Weights of a small mixture-of-experts language model, trained from scratch on English Wikipedia.
Size: 8 layers, width 192, vocabulary 8192.
Training: a variant of Adam for the experts, 462M tokens, 3521 steps.
Below are experts of layer 5 (counted from 0) of a mixture-of-experts language model. Rows are named router (the router's row for the expert), down (a neuron's output weights, with its number) and show model dimensions 96-191. Each number is 500 + 50 x the weight over its row's rms, rounded and kept within 0 to 999. Numbers have three digits each.
After each expert's rows: "comes before" lists some tokens at least twice as common just after its tokens as in all text. This comes from a sample of Wikipedia text that the model never trained on. Tokens count by the router's weight.

# expert 7
router:568437545638561420466536455423517481480492505444531490491429529560485392521414505480585539437395440445528424495499526435498550515472463482562441515472482473509497606537416524573553441463523467467538545473501395467497543460495537435530472273482515612563570512516520402465522560527506493494
down0:522483494535422527440590524498505568475585496418528503520515489475454525569584512572415550507411483400514475431532549486579509560480435523493533448475429430465426546514560536441499411408449540434500580463497460485482490450442534421540563420563434494467518570534444503577497535490391483554
down1:473462462514448552452571481469522473496593448586483611471431503475390523521559483535523489463358504541489509436435567494491584554564474522450517501379569483533584509453481408509534485492505435521491578516391549478533496523527568478457485400499531525460432551529567422572482537454606452462
comes before: "- ", "| ", "The ", "In ", "==", "He "

# expert 1
router:534457602518547514519544412467481482500471520437486516455528498497544442519416520541480599430536537401549406491466541442469503494480446426550470478513374448424477565570369520523475525505526458517495499504558393515563618415501548419514472466543484648550538490545531457463533504483526500472
down4:535491459453560500525503577582439487607435518525354395569525479420445596508498509507526493455482556449518483544576525501511575537466513500563395533496537504483621470560544512518457502480525495475475476407489463498508450537492474534578621466496549536482423392521383470486588476482554575600
down5:503464543483393409442564550451474494524585429483548398573477612514580409451495360466554485484492523412485532378500527475609449479601530445517532501472501505549441480666461485425491484442418539590538531494579483554451540442442471458513444540462475517552535521441550446555498548555406593441
comes before: "the ", "a ", "his ", "be ", "an ", "their "

# expert 11
router:542482514609472470474557440485497524548488519461552528461481497531553438546440546475564555457390466383483404476492489436467511511478487363606473515509407445469452497560511544484465556583560417482493527502507459462543611436530550404561476382522491542600556480514554449432597552534470505520
down1:510441530469503525516523487447494493456511565585501536531437500449477453510531474419499546426584430481466549489473487462563464475533609502506565524516478508514579495529512530542494524556574514485548502523451568520520499488480525548551524475638538574469439452464498508594499486516546557528
down2:552382497451472475459517502483505586609564524475553490440484509502517488458458501537511408508552484495448554493460411485497475505507544507490480405456549526453536472495511437546489372534573562476507458612420457511464534522520474449475519492523505537484525504522545515525482574442607448510
comes before: "0", "9", "8", "5", "6", "7"

# expert 27
router:534502547658508455450492457462500543541450477487508566550486440537496440478450436505512513423460445436525419506437455483485514453435451400587489539467438412512453540537438564478421462527561475540535552547513464544502631492487512391517515498498493632602591440572540408419503467538538483485
down4:585547469484570498567510508505549574371440499508364543494403479592432525474507523534449550480541494512522499552529522520488512491593503546494550462431434466560560517532537416481602424567500488491550546474494516491498464446537478447480460505455479486428486485549411536431490463504532579474
down5:463452511552472631512504445466540526447507535557574497458521401526447411513562439479532476580454527488457472482557497554577438515476518474406486478602489579527381511539519494522539513505467528500478416508576491475548479434538468445518477424589497417499569484472592524572529455465440493427
comes before: "| ", "|", "(", "N ", "– ", "/ "

# expert 19
router:561453530637523430471499418509518501562464568503489516481505494560550429541461463467519509457456459438535348490489477432498536517449458368580484524548483494525489579560386524558425484537503492481507530483558460515555549494520502483545456459472482616533609477524538421462539468509528494470
down9:514431446637539449421426533497495493551522526455523512491499462464558545520514455418536469580488486547532557543475512471577433488578455438567496619422531495471500473555475494490449491417561555489472482542435419433513561477572524506501509530464541568483428513475432543626447517455533457491
down10:555580451485549585591555551488521543456540526561526557493517546509509559626478487526467441476469637530524458450542471482445447547575470487555553552489572409550473516451498587495481494410516398580513584450453549537484625569531452507467488512473574486515455529488530471481476503657493442450
comes before: "| ", "\"", "201", " ", "200", "    "

# expert 30
router:511442529630515519426521381533465488558504568513477582475456460502578481481405571519509528473393420442538434424473485463512488564492473389522459517561417453494487546546482540575490470604490530539505496575516442505548564422443457445506489344503517560607563399525543478462559563440509449457
down12:455489493479536469550538591577542519503533525534525508447406566598482518511428513441461416471547482644499491525475522584477510469516582517548509440443537467566447459562453489468484521454549437434423606451505464488584501477493545458564595484458441476486540512569517472449408454637458561502
down13:591441618419570537450511464502478504411520495461484478507520437463466469497482500514589525460476498560500572469409548477470500443482525491531463519491544462517641491475544537545565609541542495538416487489512474555517404524520536535592504458394412548415393500516508467447580420541519546520
comes before: ".", ": ", ", ", "–", ",", "\n"

# expert 17
router:555474599570542506478520538491505490557433483434519450475527576492478415507376525521514517470420489459516416471563458437485581543420507450611476551532405437541428526466421599577425490431570424432537539492590438515553523457464533514565502508430477598574573502522507405499520509525468484529
down9:500425501487473522508582493529498518455519526521565525541527468493501573440431577469544482542524481593523541437440576561559458551460439444536564437459510535524506528586520507490576504579476481634459495499438541510538515498533607591539520501511540515528526392402510504526383486565542565390
down10:539464526408508579451441456359536492459569490549409543442519443556490519539522501603494450518513536506519504536516537539451455541492474477443488456488449422508585538534545486621514624518507543491496462468433528422608504474499401481489511477428528499488523475495562446509541458463516571452
comes before: "| ", "(", "and ", "was ", "=", "is "

# expert 26
router:513453548573521499497556444425466554507537485514523522480448570576549457556495508480516547438411481442542375490471456440402504514459485450576466487457445455434441575517405469556453477506566449442540548436570408498525590508522494484541484416473528516561513512545573405487546551549575489448
down8:562422471517482546404402485518470409572487450541484449573570526576537476507485437467543493547451525503472431397498528520482561546366423477542467594408468521598483399494550419459557514477494487543421488452543584540505494518531448522492441456554496518521514508429432520491546502606583463471
down9:523490565532593440517531547541470446451574465620457554393504505524487437470522595533469495487566506504481437543527560423478436437521471517551572473493528455510491524371508410493561455432533516450511469594482569470488472503452446517540450533433487496586477508511480512433567429540517468442
comes before: "the ", "of ", "a ", "well ", "\"", "an "

# expert 3
router:542514421629536517439529488519467489541516486471498501497509449527521485506443489533557508434438493436518463490491509401496524520434434362603501494556489456484503540575414540525449504607571479496583549407470476545498606431498553433560498403494455461609493449527543421441532533499479521467
down1:535569518563519486509483574562507529483480537514485499592529554585446426407472504415571552569574532501514475527568405538532473549513513477459554614544561451510538445546557476479464475653528450557490507489458519519472475457484618530514507519487615540468525555509508565535540462540388448520
down2:527538550485422545448490551467467578424410604535461487503580460505525513455486603399442496494497473470506493457453563626444521428555595591492450434539488507504429496538478526512430484420498443525440550458598444504414467467501495583523565535453426520560518519608507456509538393476502524501
comes before: " ", "0 ", "1", "1 ", "— ", "2 "

# expert 6
router:536428596547520515472562436427549499549530498454470465471526461588526499509441564489493549454373512429503372508499437441491502526439486425482507531483471475459478493561426493564533491504506439543536530440534488530543556428525449433495465306448448494572574446572536429504494502534422517458
down4:405502478460466541521484552512516474441443547564536514457478576415558553553435482534548565451562556500483457480496482378493499472532479449561442462556471470464511560462505485421457425474516516451412447397430537477401426529489524433489555513409586550554542478507506516557548476505543577496
down5:510477541482494467560588514523586422538440469482524520563534507546544513472476510520511596563448564512490453593425415481551551627535491551498558464395490389586398509517523559453525455527608483548505560489485458473483485579581513485532533486504484486511535499438553485481397510509425498461
comes before: ", ", "\n", ". ", "-", "'", "."

# expert 10
router:564456636587508488467522444451522490527492493468516529521541485475485452493416569489541510472465398465527439477471452431439510587411422441545473517456441449525519567548409558563445511449528475468478507421569481479487623442511568512539475465487481678561509459501502394455493533522511450499
down6:434551567466444481458488493516502458472502509556479530495465480501629523518510542600522461538600440460552569559505521536475424554552465430488465437461510477419502534470514470499504461567500534525512525559528593462471568442499547540540432495491525499470563534504495365455505459466472409461
down7:514539511645519529497435521550504552539515506445517438510508582490528516521492364484549498462437573425446581438481463438483482499538521442530435402523399470470496425492499531522538506465557540551462445504570448501546540502555394453498396560546524411441402563453571512488404471484487496497
comes before: "of ", "in ", "and ", "(", "for ", "was "

# expert 8
router:552471541632501473469589439552499527543488529508484552527482482513520542553481537514509523430433440417537441519445470420441462552490443341594512505546434459503448535582446529504449502569514519442501607513504428561580630464513548481478475447511504598587536466524582411496514460499494482514
down9:542525575502540459467534485590390507486517552449409465534510537493446486497537492521484546386480577517499547485495461449511520503498443495616537518486552473469505522520533474516487436536572513533530509440451658563474503509481482470557501478511462483441492485546386561443484547520541566483
down10:496462534485459540544544591393473463501607531522573526483456423465507470420491457512533512547499560478444423479526478564468484460459480592478513486440423454478578524505437487635546453409461433480496455477406463500537556473439472438605496499523549513491440517572452527427565622605506436528
comes before: "| ", "|", "\n", "0 ", " ", "."

# expert 31
router:528464682518541452505530459478499495538484536433521551487592508483482410521442589450515487488507455440554433505442455458416483506427467463564508485533489392490502512516332545589550531452527435519535558442524501518521598501488530510517455473499474652536542501566539423434530514489493500462
down8:461519549484504530467468442501485555508492587499559593465568496480558449474460590537442518582473453556515522509499487478422527511513418461518535617563454459562476550521455529537516547546447509486468499359623454495468446524538574509507455483469456650475539516455517444446447542495449437422
down9:423439510491430519449588553521502516409434548551473555491551568530495496473499549352475537501523487509501496477521464425420564576477433445464548548464495527474487541521527408439552525595508481557587542410537486506510471513420489541508483421534469574468545528495509522556518495440485543422
comes before: "of ", "in ", "was ", "to ", "and ", "is "

# expert 21
router:557467582500532471510462442529536520534486494476499488492455527550556518487457530533574517442410473414515438512490465433472500508446417415545517506524427435452484563571492565548480477550556468487556558540502487570546574412482568463549498399537460484559560451531531450420551550505547484471
down13:515531498525532502493505452554529470463532550554516573446462493575502493405534481562564511518597484522503517453522474485544597434464502472458476494549563412479476564527526502586520463420516563523465478499511498525511512528461441557536538462462512436559403462559405498461526583497518433469
down14:527465409453627515443537450451530509450497484446535490460492442456605521578440449608552503529551482433487490531520527515533510506498425446480351533546503542554452476395468474531518486509459500518448486408578463492539585457563460549391552531468518575492491391533516559514471421438479499610
comes before: ", ", ". ", ".", "\n", "\n\n", ": "

# expert 18
router:566458502655544533531576455438503491492483519489463493534498485537521449508422594542524477450438468454522407550518502472474535551440458394486492520543393453515473520600492599511491496542548494522478488493511408552497570451527558387522534316491425572554592469553499454442558496476506497431
down12:514482507501469488404348499408520486479530493488481508496533478541491488506571479455595437458454476588480520397369510480484551512555526475534553485432519470489519447416504509510537533519548479404495503465453555544603567561491515465515495445545445460472526489538529541516507557493514395446
down13:524487513498571538503475539563519489572542590420404516543545536515554433455592515535508469582504546518504611506587564469387442537495513454569465519481485479539474550434541468470413477488498528477458552588447447488523471458542512576522473615547458478496460441410481488506565414547616514530
comes before: "\n", "\n\n", "- ", "000 ", "See ", "00 "

# expert 13
router:593476660590519531514588450541488507543504498513552511453539518562504439550459563531538557478498454440533351480399519452512481532424450478642510569487453489517535587509379540556488450471503440470490538431525420537528577444491616480503480487483487612563578444548526433496447468512488465470
down8:459529526512465520474561443574440519477507504515356514494481461489444561439531501508440336540515546481525507499451518450489450439498559545507467438559529525500501451436495519586576520456520510423514505523452573536467497500572481563550450547508472495518456527522510478404529561594499457489
down9:547562442528504450488499494467489561541466440494474450423532490473552494534489540528476481514521529467491526616525521508538472428481672526557455574533497491439357598476432517506495501496561470417519390540597505501450472568536536562417453436555486486524496584535564378522514482525469555488
comes before: "to ", "in ", "by ", "the ", "as ", "a "